{"experts_per_token": 2, "normalize_top_k": false, "balance_loss": 0.00325, "router_z_loss": 0.001, "shared_expert_gate": true, "init_std_router": 0.00825, "norm": "rmsnorm", "tie_word_embeddings": "early", "optimizer": "soap_variant", "learning_rate": 0.00458, "train_tokens": 342600000, "max_steps": 5228}
Below are experts of layer 4 (counted from 0) of a mixture-of-experts language model. Rows are named router (the router's row for the expert), gate (a neuron's input weights, with its number), up (a neuron's input weights, with its number), down (a neuron's output weights, with its number) and show model dimensions 128-159. Each number is 128 + 32 x the weight over its row's rms, rounded and kept within 0 to 255. Numbers have three digits each.
Before each expert's rows: "comes after" lists some tokens at least twice as common just before its tokens as in all text; "gets" lists some tokens that make up at least twice as much of what it gets as of all text. This comes from a sample of Wikipedia text that the model never trained on. Tokens count by the router's weight.

# expert 7
comes after: "–", "1", "2", "3", " | ", "6"
gets: ")", " |", "–", ":", ",", ") |"
router:166086152085145139095146112158091190089174082142146073174173126119141093121129085141085130099120
gate0:097125110100110138084157098125086140129117157170116115124119125127123192174089164143114203094172
up0:153120160132103171145191118134104121122126108097102103079156116071125137108122120089116063161141
down0:124089159101146159149121113100123135130131110098104134130141129149152157139138109176161179090110
gate1:157122118115122151104086068130132150071156145147089171091078113147168091109234139209117189161107
up1:188118109088172155118076157151119123159087099128166163210108099117103108120199129130096125157134
down1:117169133172146122109052151128108096161103118128120108068153139149141104174145115124133097175166
gate2:084161064133134120083126148118110113192088120116067127178133063092072113122121110106152127115137
up2:092088200141084116106138123149133127140150145151092184105139152106171133139155086131072161137103
down2:162151133137125111122139169091158093108084129093066126152114095125100168136165156126168101083178
gate3:091132104128106126176133110164123183126181133155138201168135104129127151169106209124065083094122
up3:089136086140131145092119134213107145121143118112127130102157121129153133156106119085149128143199
down3:167151126126130135113081114100110091167070178111112164117171110101193146157135158142089090111143
gate4:170150058131090120071157166161079107114108119108091140133175093115188144144103124126147095129154
up4:156166151118135155146132159127152163150089142108129123120158185176194092082091115110105117142143
down4:147173142083096105179121083181117168110113128122061149124145153144176073117124124132176110120059
gate5:178117099119161116083128127075096153104122136106186149118103111138143122117159117069168104169148
up5:110108165168128103211091075147161100133111110151164100111125105145202193083178136126103096081167
down5:140100108096160144178082165094078157147140107103156147165173172137108101133065136095169109084124
gate6:130126134095135130111149085086174116095094159098146117120134119098210157113187108116102129120162
up6:158105115129131098122140081135114110122140122152144180076105119126139119135108049110121147126108
down6:148128167144137134166171161127166154123138085178137115140090139085100086128089136118111130132079
gate7:099129120187172059151154160124063119142139058120132140101164155122111148085175144107153096108172
up7:188157161125180100105095118117109135161127104126130137111096117126094126136116223016146166114098
down7:098125119112164106107137127103133160103099184106142110156203074139217153162132140122114113155139
gate8:125103063136092133159157132153114099116180177198150090156172100109164156081103091109134142136115
up8:109156119099103137124165128113190127172150118130183170134092175096094137137162159123081119086114
down8:117161089091142130086129104091185111095116138059200112097113127083116123168126081134111117189129
gate9:164149158109152100124172112144113139112121103022145150143182158170125141124131123115130179111137
up9:102148133149143142134070133087150077115135173196140094125097081122092058125119124141143068128079
down9:162143148108089132140065137177186115104158088137120147139143144128114141077148113083129095137086
gate10:104141114157131167113162056077137108114112183105072085200140049126083064165141147189157133142112
up10:213149107141124137149060142088143120130136184130157107158136235137078134174116209122093107078121
down10:138104153144086118134138092160130156138114127137126170135138114075130111144119143183121160121123

# expert 23
comes after: " | ", "\n", "\n\n", "| ", " (", "; "
gets: "1", "2", " I", " The", "3", " He"
router:151095108102126187113124106160086132108107051155085072180132103077128086096125082171097112141126
gate0:031149104119203094121145159139089142131094131218074095105089148096159193130106098169123159118115
up0:127156084132115140139188095174084125101139162152163123128145131091138100110156090080161096102096
down0:145135172073151098143121140089107130094118157084124124132176150149142148167151104135120164093095
gate1:157112091137105172150092093150068116123148118123077089065126128117074068134191130127101173122165
up1:175134127100160142142120106081112105157170059106145140137126116137150124128163156051097165098127
down1:145133081096116204139120114113082115159118110124087110125102072121120159193130138100146144108160
gate2:151123076151125130166106165082143123134135140162071113161066114145127130109132110112138196072119
up2:097112161114109111102126112102114115131129150142119095111186161135193142167143133130092120129114
down2:147165119175143108118149163110127122113116123074138052133096162091136114115139110134134114147121
gate3:086148078141090091139142077124154144128182144125162199187093136123094111168108165142097158163151
up3:128128105092166159179111101163084109104166165152122179113165154161133177106066122106165145104156
down3:150128157152138092107135130141107095150079157117120183119127119133208133149129118129116110157128
gate4:166096128160093138150145142125097124117168128089076155143164127145184128121115120084111099149153
up4:112139162218162114172156143108140131169112112109073125143144154123200174067130110113100136144135
down4:174150159069140185148091089133094121152136114083073127116068174108160124111103125138122070124124
gate5:111098108138176109099139130142121186119104129088122175142079113165143118118182129102146138180176
up5:113118116158100091185047117194178129083116130112162112067126108117137103116156146104110090132132
down5:113105146099131131091112100156160127140141101089164111133112132138141173079073143115155141139107
gate6:131157093118161092162132176080209100103077187074129093127122106077115210086175169087128176101118
up6:040169084093137193162175103109171157103105103105121143103191137124163114073095131065162153167106
down6:156136115145142192135124171120142147198109091098098120163139212109118092143097158090100111091127
gate7:106115146208162130123128123151102085137091127133129093150171142112094157110122110139178113144153
up7:164184151109211151104060089086130121150112106183143118092132108092187124081092163050132139142110
down7:172140142124135151097143071106151141156115164149168186166162146150128120104077161114126138117079
gate8:135101123138128107135128141148125148167134159167146135103178118139155140132108158122101111126115
up8:103118124113140076165154110112149109166129154131165143136123110147108107106089115116042148091127
down8:092157108099147109105124136166135099108146117089145130095109084159078108177174115128072132158172
gate9:182123078130131162089129114080131100144142126137123183100184076122128179125166117178088103044168
up9:119144146147121095129091173162117129136125143083142103161075183104103083131087114062159107198059
down9:116126148088113117139109164151152143146093117097101156150148114112120173087137120167171117119095
gate10:087166164140168139114159121107137148126121127031112095145170084123104061095187136170166144152140
up10:174115112137059149123111140097167145140103170204125131147132147145105156152129159127087101096147
down10:109075159052099141153114132137213169130087162167105124154099126165111144172086206117126163130129

# expert 26
comes after: " | ", " |", ", ", " in ", " ", " |  |"
gets: "\n", "1", "2", "0", "'s", "."
router:149076123078129163129129136143082164095141067182114096190159126089118091106134090167123126088102
gate0:030114120141149158112109114120120114096120106176087117120095154104117175140143131139130139093137
up0:149137136140138133169180119134143115113117127156137160113121104077157160110104167111113059116115
down0:145138223066102089128166129150103091143153198080165111151122141141197122139099115145131135180137
gate1:145093086099062115116117100137123150054194129130053161101094155112110069093163146184092181130089
up1:233112100082116129147110108107119099071148092159152152142136126099092081104219125091118140106158
down1:152205130093098142073066133142058105090096117110065096088142124128161141153167144092131156166110
gate2:110148073127088109080120135124140138152086117142057174127138101089115100128143145133097131092107
up2:076133191151099139136122184079140081108107158158117137096162143129129098121112065116114188121105
down2:177128142148128087090122190145116068137101107098126094152102136160140128154086149121129140102164
gate3:084139068138131150204138110135137143092182164200092162122123127122133123173146167100122089124121
up3:117102102120183121163079099190135133098162147144101168155183104151108116113113101081115128102145
down3:164138149133112144109102027102144100170068134115164143080144145132151122174144098135146124114133
gate4:166113112147117105166101129114089123150162127107103129133171099113183109124140122083138130125126
up4:185122127206186096146129095104109098146110115120070129125164139167190076143114126123171171133148
down4:162133136121164170128120092174074136134124086104073109156101123118118124061144122169171141136093
gate5:167106137152124072158134117073155236120107129090159164130091099192158134094219154074154131168087
up5:144034120130116160152098143143136104118100169112210123086153172159189063097171148124104089122162
down5:144129172099160107097141116166107168065156088087164098110042136140142149182127144123125196103120
gate6:133109132105106121130137151081140156093116153090153122104179105048106128154196095075118126148151
up6:164110147109133174162189129133111070092176180152094203096131136119102120140137099154159137166163
down6:138122124116156153163138148100143117157135132119093099104069148093081153080214132112127099092143
gate7:173125157130182061109137138044089107134146071094122114163161151117138144065184107106147112119142
up7:210172111116139139102111100153123111154093143213093149124087120083137155160096112129174143125114
down7:102150151087121153098124111099173159175137166143147114155169096125137107189139147110106124115140
gate8:182165099136159143155152134132130150104141179111165088155174126096179147140103112090151129084108
up8:135145094106145168149186102149175158177121110145171143138127106149096180119071139072107145101115
down8:142100073128136155108135123135072128175163187140150150128092126120160192140179138141100131155113
gate9:169161110121158144129150105100146111142123178112121125097170069117108125138110178141188093083152
up9:149109136093119134116045155130114082111184131170100144132075174097127102198173113133121158112020
down9:102116118148146117108077117112169120125126131094130133110147116166171189096162145156171142171107
gate10:115128102143118110093153133109191032113157121094107074155217039106098082100121120164197169130160
up10:159158130140107110161093105093137138148121160116217123121095119146127146106115177081051137117136
down10:110119192096091131217106098153156144111115126177112154135100092119135139132165205097123151108105

# expert 11
comes after: "\n\n", "\n", "==", ".", "===", "-"
gets: "\n\n", " P", "f", "r", " F", "=="
router:189144166121095105155105155158056119110120083095172105143112099089134123120172067155161113158123
gate0:077146137121170061133106156111054077102125151180066063165111121107124146101123109159128114149133
up0:126180169109091148134170114164149149082137104154140154123144075099121113098123091153144046144093
down0:078112125136177114129143155131111120097134159065127107148155126144166097115081152132100183085106
gate1:115083125111165126181128073111096141120115135120109126152065129129107109147198122144087190196111
up1:159137119102155098186151078121089162122115088138140158153108086104131139118205148095092157105159
down1:161165115097110150107074107087058105217103081186159116078136111075111113111137133117122176143129
gate2:122106103151158126177116129103118119180074143151107148124131108140134164112134131121161167108120
up2:113143140112119119096128146128129172138168154150089113139147140103106112105148085124102180083147
down2:186187144176155091125097144074125078144181150142103072097086098127091144143116112103145101179085
gate3:115188132108102090147075118104138169076193150108130147170118118103168158193128136055085090088128
up3:120140109175120093167092122160135085120157151122133187062141100145145180122089156125166144101186
down3:172103127140147149067093089174128046120082154120135119129136118131168119144076140144103124146124
gate4:122135117138106080140116173155121120144114144137058125072192114111178156101098128101131121084183
up4:144081163158143129116098124058162142126093116096095134085141128147123073084122123113112186161140
down4:102142128120121160165082134144125121082069143121138140151124064126175130102160151146160113069086
gate5:177156162122188079154129144160087144107091156107109093104103129177195100119194162126133125157150
up5:149110154130135091122113102146128136130073138103177108068072120135185093061164141118122106134167
down5:152124164129140174115118191143097138165132100112172140128054121184150123139101097086137126141108
gate6:143122100150086159105126108074127175133092168106146092140133139109151153094163127043143116115155
up6:136088173073169128121142085072153130147141129162097129092106148146148124028140093146112103175103
down6:086121081160175113131149176134185130146125125141132104110093130081141117072137116157109117097098
gate7:108168128139192091106152112144097032147078088150107118152153129130101143094183140148136133118182
up7:166148136141224135117084089142143153112148136154125079095158079141144156122093143104135168086089
down7:139173119100140172079169075121149145149121161179139131166161065183093210140157141140104148152106
gate8:114140121107109092127105153169137195123086191185170149124156168138170187115138153139124132075122
up8:110149141141074166180176162140096143154076179158137179123081113147156172136123120132031111111192
down8:163124098118180168116114132127116088124152193133135176036113135100145088151145107115095150099144
gate9:113139140114152146106157111078164110142044133048156143166190069163103112102128137101176158150158
up9:154135105154108125149051123110114140133176174190090115112070190090116152170117106174069079068062
down9:153077081120050138108140120168137172128141070062160133143133138127126176132127124156150183141157
gate10:113173127195109121164083075119127147121104140090110130247154134128091124093163187083183149130114
up10:148185135108107095130133106150129100154167149117133075176143171143142104126093136086063166129118
down10:108051153129142149180130064088131158103128105165102120148082163138142092102139195199129144130167

# expert 17
comes after: "1", "2", "°", "8", " $", "% | "
gets: " and", " St", " K", "'s", " R", " his"
router:157077132102127139108129126155085136115130069166118069175144120074124096112123081180074135086103
gate0:095168118146171113114132087159075118137072118101113082118139148149167155172111172150078159115118
up0:175111138146148146115222142180105119121124104095144096120120118088121164098120086157180048115154
down0:177106129066117057093118135129160118183132122072139158135110175106174157075126095244119149129054
gate1:153093120138161115123062078149050147067158127115095088092103152118104111132181119224134231150171
up1:164164099076131097168146124098115114128103102165177193137111102145128114093157148090133082121136
down1:137158118135147124078138102124110119214128106132131112128148094142154142173156062101107142156115
gate2:160129051172195091123116168103153113118090155144113123093115179135115127128173123144134153125116
up2:146132173169126141103165120175074126127106145169125112161195169135082136146145110119131178096136
down2:178165148175078074111108165131133074099109096126126049131150090136098150164146090124123129072101
gate3:090133070166139095139132122143124166091158167149185195154092124125118157176167197110071122149132
up3:119092122150114155106161112187142129112163123120107152107166134128131137114105178079178098140156
down3:168182158130125156133123095173055102122101130115128115083147129140199155194119100117130100133140
gate4:121174044132109113126111161147095066179105115124077150099168102145133122101118118163135144129146
up4:174139133169176138127129118091168136140125082095083148103113136169168064077088127100105209180125
down4:101167164149166180142105108111110115097104123085095109157127087132175082085127073085159101138094
gate5:196062128132136120107086154088167179129110108069130106136161123129158164127144091033175105098064
up5:125142168113115126102107097131153081138121096081181075137120148156169089094175177123133122132162
down5:137087179104191115144159106086125133152149137112151093148056128111123076112121112109132163124114
gate6:136101120087101117117157084147138163119085159112116128134143146093123114089172105112101114101116
up6:091151107088078158164150090171160172165136124148165138107122113175199095102150111123147127191185
down6:113157144169082149117145166118131158129128084095117193127108136130123149137146138105109143127139
gate7:186150090152081074093137122138110090171100122124157148106172112114138151132183109206157090093171
up7:201130174161144103079103101061172141146144156125127048099122125091166141099083123089148111125082
down7:153140132136167087091160115111121116115099149156111143163169133142177114097124150105134149186090
gate8:148136147152135128129128104085122168165131178156142104145203175154155160136112141099167176115053
up8:118138128094157152154180139124157164147109136155146175149117162171142122159119120085086052085127
down8:126127090090067152118132172157108062119147159129120166081059046103125139132147092120078146147161
gate9:195112151120175140131117101105147109114131154104129142139135127140044103152148131119105159071127
up9:055124083155122135144117119170176090147151136206155121136036183143154131136133115097139085114045
down9:134111132111130109175110123121152190094117054115164128123163132113136160063133134163153126125131
gate10:120137102162117170096118099101115094111107144053101072163189119129097078132206182131155091086135
up10:138147138169092107151146127075129153120159169158138084151127172136072150138162111143085089040133
down10:082082153094113169138117124098199107121128136101141138107108061147048099087135223151132153102151

# expert 10
comes after: "\n", "| ", " ", " | ", ", ", " (born "
gets: "1", " M", "8", " E", " I", " L"
router:125091123079136165120148154159096129094137065154091080164153119083143102085124059191094123128123
gate0:093108116090171152096124084129105121113099119178071089099124175141157166096102158193079146109145
up0:112144166113098095107142062159081136082168142110096114156153048103140120165152106119118128148130
down0:117121126118127120134160112099157062151164113091101097168117133146192082154118108110151159096122
gate1:098120105108111145125076110131160132115135096186078153138074133173109069108173120155106144146115
up1:187171121089116148167147135058174111085066091173241140086124057116088111149147136100141135124118
down1:109190127112071160101105109139126145183135101063098131110083066137131185156102104154107114187111
gate2:127153091136179109104204152085146119110107176179071082130115140119122131131189174091126128078160
up2:115068157115072130142102125091108176145135158118163145122121135150123158088131071124108142141094
down2:136157163174170098090120182092135104087142133126072085143125147106150156136127065095175096083152
gate3:088158092134172095149164153161145149085132117171173119174107148130111161181147151114098128104154
up3:115135094187141103149118127151122131107142130131142137103169115179144145100099161110111115116144
down3:162193141132140155100076113117131099151138133102131078100091106094185137172093110143146092134123
gate4:104146099204087150148125149170116127145158128048059133136161144108168121113113108119158123188098
up4:141155121212155123129101102160190119152106109124084117139167146114152105090105109066107177144139
down4:135176162134100123111104116152093134146128095083044106105150122132131096099104090136159146141112
gate5:151115099147172108116084173095094190081111123119126173131120064141144157129184077084158087123163
up5:144121152144100096140171120182188101115166094104188144115135124156176092109168089171124163101161
down5:128131135111146157143171094112102140173175132107188093146106134172128148110099133098178158095167
gate6:070099112128130087150101082139127107149104170062108096167180082123169118046102062082134164136130
up6:114125145086110090159146133115148138162160111089175153122155084126192139100118092165160132208084
down6:111154142194125149109161113125149088176134120165167146064129093110140137141129130104137117155105
gate7:095116166154156082131194133121121132093083132089102065128161100128110084072156130150129115118166
up7:170105148090204138140096140099147110139118139118044101149108099138187103127112165082158107121058
down7:135154127111101107127147119111109090164116155129137158208183113178169120170127148099156132144135
gate8:148130110117124139119131137153062163136171171130133090149149139094154109067114130117131176112125
up8:095132116076113112101129179167174169153119197103171201143116118152170112109116155128092130234122
down8:094107076105095133112104089128165080120135144121105197151151062129145117159144079161119133085189
gate9:176144075129189135081173157059134138111069127092090092140193101189115105102110133125108098100145
up9:086148173154106122170044123153104096160180171172143173117071139072086137157147076118109114127073
down9:164148128154113127143079216085142111153154092074127128115097132083083160099112154151154133113146
gate10:111115112105148186093132106126114102088137158060120129199134054113118100093180103154167168154088
up10:165107105152107076135120181096083139137109144153143107158127145112112179144135129098092074101142
down10:157087194096101094164084120155185222148096128132143116109146120096083140101141223157147155093096

# expert 6
comes after: " | ", "| ", "–", ".", ",", " "
gets: ".", "3", "2", " | ", "4", "0"
router:139059134082150163127131151134084140092117063193092110167135140071117112123132075149080130121122
gate0:069080070131159099121171163140119095122131130204084086076137162095130175173151095123079153083101
up0:121134137139151123129149106120106091129140125138111157103127080072193090133119118119150045129144
down0:121134168093133095125138125083160115107162139107080150151160156091203109128117158130106101097131
gate1:160096093138100142168116044142103136115129122130127144135105124139089090113166135134071216145111
up1:168113111084151107107130098114130138096137095168145189178141055123133144117169153066092132129127
down1:139172091088084145094087133153083120153144125113102126070122076147085132133146140113100159172136
gate2:147107098129161112104189115106120112169099160137114182162065121143125117144119138126135143061149
up2:113082132161098086097155120157150153134111137165150085178128171102179141134167081149087152114139
down2:144123095155111113126139132104113077102168153074079066089164158139140143130149136121119106159162
gate3:093154136131143100159128191112113164127159170098125185155097127129133110164098139099124117130069
up3:102133102120161110161126135160138103097184121113119138115174127121121149114085118140148101128162
down3:192125173141148107113149072129157051129078111139133131129131139088208116219134146134138102125114
gate4:115072122174091176170164133134085133127113150153074169106206084116151136102074104099097129116144
up4:113130148153119157152140094173133114117086175115061094153187123164178079102099092098073135122139
down4:175161156096142121122100094138124167059095115092095115108149117126167134107101119102151045165104
gate5:080081123196128123116065164120117200084111071132132208139135079129137124154181140141126097163138
up5:149074118122161148135061133166161091097098164124148112129127148147153127120162093092137076079186
down5:114133138142114127077128157163135143150190157160110118137140138156084149102156136043117139143098
gate6:128095070137114101134140112122075137071087167088138131136202127085158142084167127051104127165144
up6:146128146089139189184165135137110115053164130146105123109133126157131120084165071085111069178156
down6:136116085146125160104155143128131151183137099154111096104095105155088158167137166165145146164099
gate7:136151084143179071134173135138084148156112174143145125158130120128149104100133109107139052124111
up7:223096122093143101105056068075163107136124149138131081103133118175162106151090133098134096145094
down7:063164139128125161110132091108111118153088154145119173157184132095086138116161120078149117171087
gate8:169114055156080136105110136161151114166126146171160110081123157126142181122154092096159148071101
up8:103105100116101164116152113143136104179094103112145172117124097148134196168141120098116168092118
down8:099081101061120157130136151111122100086144135211130161126110074106154197119171071131091104182158
gate9:173158133136176186103138143093128079153154104140069106128159088148083141138125157155128109128111
up9:109141152119136140132064135119149123138094197120161158126122172098119118160127093080132102087087
down9:168154172133100139129079145156188165114144097052157162143155163133130156089126142166178141126081
gate10:106156072163152152080084124118123133087145118073115117138132089115086098115159207147129120138158
up10:124139149186067101150114104107118086155163129174169097140127131148083134178149188093116095119148
down10:178123185160113138161124167178152131093108181088091146105059161150156127144109141161125130114135

# expert 4
comes after: ".", "1", "\n\n", " H", " T", " K"
gets: "o", "ol", "an", " He", "a", " It"
router:133102081108148150103117098137098170099082140092135128110115152104169104074156062146144097132120
gate0:028096091130142160114179126107119116163097136213132106107153130159176144148106160121148179106105
up0:167187156107135115131159079138114137077100118118106111065139086048120101059147100132111099104119
down0:105128137091071128130201143065175107100176071091116067128140138128145181109115102129077135123118
gate1:187111100131135137161126110139104135126119163115075116088095128173155057125208132106115127126093
up1:160140103081132145163143150122096105112123102150146165168107096149139113141206199064119130100114
down1:176119128189093128113069114147072118141066101117166149129162107160105194181114147078125098178172
gate2:126107066127152114135151084119132117156141170160111153134109154147079165148156127100203118186152
up2:121130145170071145093157090129124165105098172138125116114143147119226101128100112130136148131110
down2:157145065146135092108155151116138105114143143135140091140120132100153139126158110127136140114135
gate3:113145147154142103131106143121120192105129185157146157184081066116094140137141182119123114086107
up3:082087115117138096183078127198107116085150143153136109028159100148130157133141112136089107150219
down3:185174166114147083131107141097121110143135119090149096130156121077193139154132135123075099113147
gate4:130092077128145115127122134147058135163101163122108133145147088144164190137106108093103125096139
up4:160153153167109106156103126103196129173090113095095091073131136141210078104126122077079156161142
down4:136138120103104155136083128098105180131157105083028147106088105091168161094142155121111102157109
gate5:142112128156135148134136096128112140095129109130151155094134105146139133124148141086161117174157
up5:165113164096158060164075093135144100104165126126163161072137176146183092074143118124128058088167
down5:139172164147129146138084154111066116133170121088116101110128126155143119181123123052202157124139
gate6:084097055131130098207145129135160159133080129090157097147139115076176143104111137096148143139138
up6:128108137086154152145180103126180103081129117120146152112131158151187131104074079165194129117119
down6:090098127172132162179120138150154089116068103124138166129101131075152115125167096088072108133126
gate7:119170152136142087137134161101145087157119111116114107093084109103143125090118131174142099115145
up7:113125121084177111065136071075144102144127137183135101093109117104156087126128145100122165131160
down7:152153097102164136134110070097139175054097116163130148153161087142153127151115153118111161102165
gate8:103124144124068106076083120102136158137163158146128138136133114148200150087085111081151132130085
up8:134147099130116065112136101113117122132059198111162168157144111151173142143070121117092103090104
down8:149112061061147108099127137103124091144115159150138163110078058130139105158136125117125140119139
gate9:122140105148154157137117084097119175076116087099100092113164073068110147137095110100106087161147
up9:152114107145087112112102160137149054168203176188173153122095181165153139146145143171170136053059
down9:185105170142105189105054120186150136162132088100131101170128144117159166101126124109157147127118
gate10:107120148145109135121102094162151133110150149109193111166150085073078074093130176154194148089109
up10:164098147164107135136123136106166103160111164114144048150121167177109146136146156157106081099147
down10:136107139094120141158134109104191167126111112136139207121091079145104091114168176163101157142152

# expert 16
comes after: "1", "3", "6", "0", "4", "2"
gets: ", ", " | ", "–", " ", " (", ","
router:166067161113137150164084165120063145070127083155140113144117098106168096110131099155127071150115
gate0:066076179098143121124174144094119120126093127200111089090143089118155138118098163162080164099131
up0:121100170152089123120157083172098145140151177141129099128123066081129098132173079126169071075129
down0:119118161099113084166109128097100141134098187121157159086157166134127118129128093147105131073181
gate1:120120085142098143128095077199170136121156099117094158116068133104112147120232121161102151163110
up1:175151114079157111134121158131115126085122104174153169140122111158114127098173139094097112140137
down1:112145042114094109116082061128100102156150089124083139171144094170089115142158132077152166129160
gate2:158114096160136140084124145076115113167107147175099164205148146149118095106134121107129106083171
up2:127093107115091096114095122129141128143152109168088100167097121111170172157123149121132165145112
down2:100157175127093109182143161130116032116141176096061092170122149096104156082124111091057130069095
gate3:099106087138084069162101150169147153083135140191180201128128113185113174184126163127076131090126
up3:105115128158117145147117101217086118114176122133126112118156095122108105145126156126124138113172
down3:120186112171141167091071105133121105141142134123140097120112127137205158130126126161161087160143
gate4:085140081133089115137111178096089101123089124093081147172150135118179078116072119101093121166152
up4:087115131150154133187124105100160171132070110138068101171095107091190133118112118094153150187145
down4:110170155116107161146127107167106110098124115079041114137127127127133108101137094142146080093075
gate5:205109092159173100113124143116213213111146147079126137101150129087183179193159071091184105153160
up5:096112124122121115120068094201167107162079086090158135097137133142149084034139113141131108138173
down5:092145148110114160107148092092156197178119060127095138155114123183079189110151080110082117162108
gate6:110118065173108084073143109032108124090091091137151096143099126088117122071199168055152125107165
up6:108130140093168184126204106130084115137184144121128173081143129165165141115149084155086144184133
down6:137037113149122120163061156126163131152122119175153150129125126077134178070151141120157149125100
gate7:091083145145141164167086145151130110183092083075193109109159163129096133099151081174150085112191
up7:208136176121198111120106126115144128164162122113087075128142104107162115170089106077136102148078
down7:125149045122143144084118088190151137138110177140123138120162140133086192140128152102088103100124
gate8:166133100081152077175084141157121153161159182146177123123190180100135156189155179087144154097158
up8:091107118140164142174146139128161190192088166103182150151098181129149081170131124122110113083156
down8:070124100119178155151081193089111100115166105090136182102134033168113170117120079165104099110132
gate9:171106126120198114125142155108129165105152139080098107105141103186115119139133098128138087069117
up9:108113133151101156078082090158131073165127142207133140130112130075117092152163126154156122107097
down9:172121174142102154148094106187148122175180098141105138123158081124126136093075140144138167142118
gate10:079164167177111193150166120120130130125121122132132142180173075129124063139146139110150098124115
up10:206182120144097122160133089099157114121091153087129116175095142132089156125150170137100109112142
down10:135119186119085124153102112139166199066115124139092136128111132107113074061124244164122138125148

# expert 30
comes after: ".", "\n", " ", " | ", ":", ","
gets: " a", " A", "| ", " B", " K", " M"
router:164096154093157166114140136171094125093150077165100054170170139086130114111135082166100142125112
gate0:090124131083139097106151133102061116110097088167162085095121164136149146107168141129092123088116
up0:130150149166113146163176135136105110100135109124069141103169133120060160142147157120168078128109
down0:186140191112115105122118089137176076124148166114106135132138144166166143116078158131087135109204
gate1:179101099122189100104132104136112134097133104082089108066096146156165074112203084136139200177152
up1:200137092086128094109156135147151138094105103136177140133095101105161116122200150074137122121148
down1:133120105131106201107072146128107145164132131139120130104119077110136124128130074070123182209128
gate2:111063021147177135099204127099152124135092184151077122160096158144140164134154096159157134097121
up2:123068134165143116120135104108087160131124196137138144143193162175134130101138148132137140130153
down2:151146149121096095138103161088144045080162078143076133115137128151129177142151104111123136095098
gate3:069088133128120078186159124197123153118151173153129164171082130122164155164141145131096088118088
up3:100120092159122139177156130143140157095130119161141187120161134088048093101082121123159116098187
down3:140169131142145154154065098096155107121135172130121147128088169157164086151133136132091122143183
gate4:147096135179092125076122167097079067118162113110092124125190098143161142140123132119088112139127
up4:117144184177147143151115115084171095119088099125066142122143120163176081098144088125075130129130
down4:140190116123138184156114118131120124107135089110085110164118113118123105131120113104137090112125
gate5:127101142160129163116107182112122162107092143085132136135131131134122158142182139110122131171122
up5:120040139135155092177118042138200076124110156145160142094125108153101115047168109142112087123154
down5:137122166109125150164106164100128160175106102094224152172097079143092145112069129119139106110157
gate6:131107095106076097168152122047131155065064175074161084141140136090131144141153135093100182148085
up6:138144117042099130150174104111126123114114121137131157125114128134119110142088112110172132179125
down6:098110174180141154141121174139118137143161103130125164137092135104041090107137134102142127156126
gate7:116140112121143088119107136153135110113106141131110121112187131111109144129181142142154118155102
up7:162166150142173101158075137106150119216150141151199121095132133106169108081116139127151098104125
down7:130151105160137102070109113111076088097114170123170136110071114130125120144138142161100106171172
gate8:102045108110112106155096117106093154151160144183131139140185140087144136117172086115094198110130
up8:132125147128135128104178143119119110211132149127141113130127103140170119150151184140104115114114
down8:095127139097106124134167148097127082119188109100154156063110101155111094149131150165130120093172
gate9:167173149141195146053166111136104140128050158160051179151177063141101137131104150158144133146156
up9:108135078125098146158073143053164097139151160102209140112083199137147084143134095114116135089047
down9:127161114109140161149074087117187149115096117100112118177095121122060124105112131196145134081089
gate10:076101156139124141207087085126109118087139136078144049223195071105088090075148119109155143103116
up10:135207156139113170156100100106152099142090127123126087153154123111130197163152128095071137146118
down10:120073175167083153152097138136169203148104140156126191154095134126101091112148223158151155120140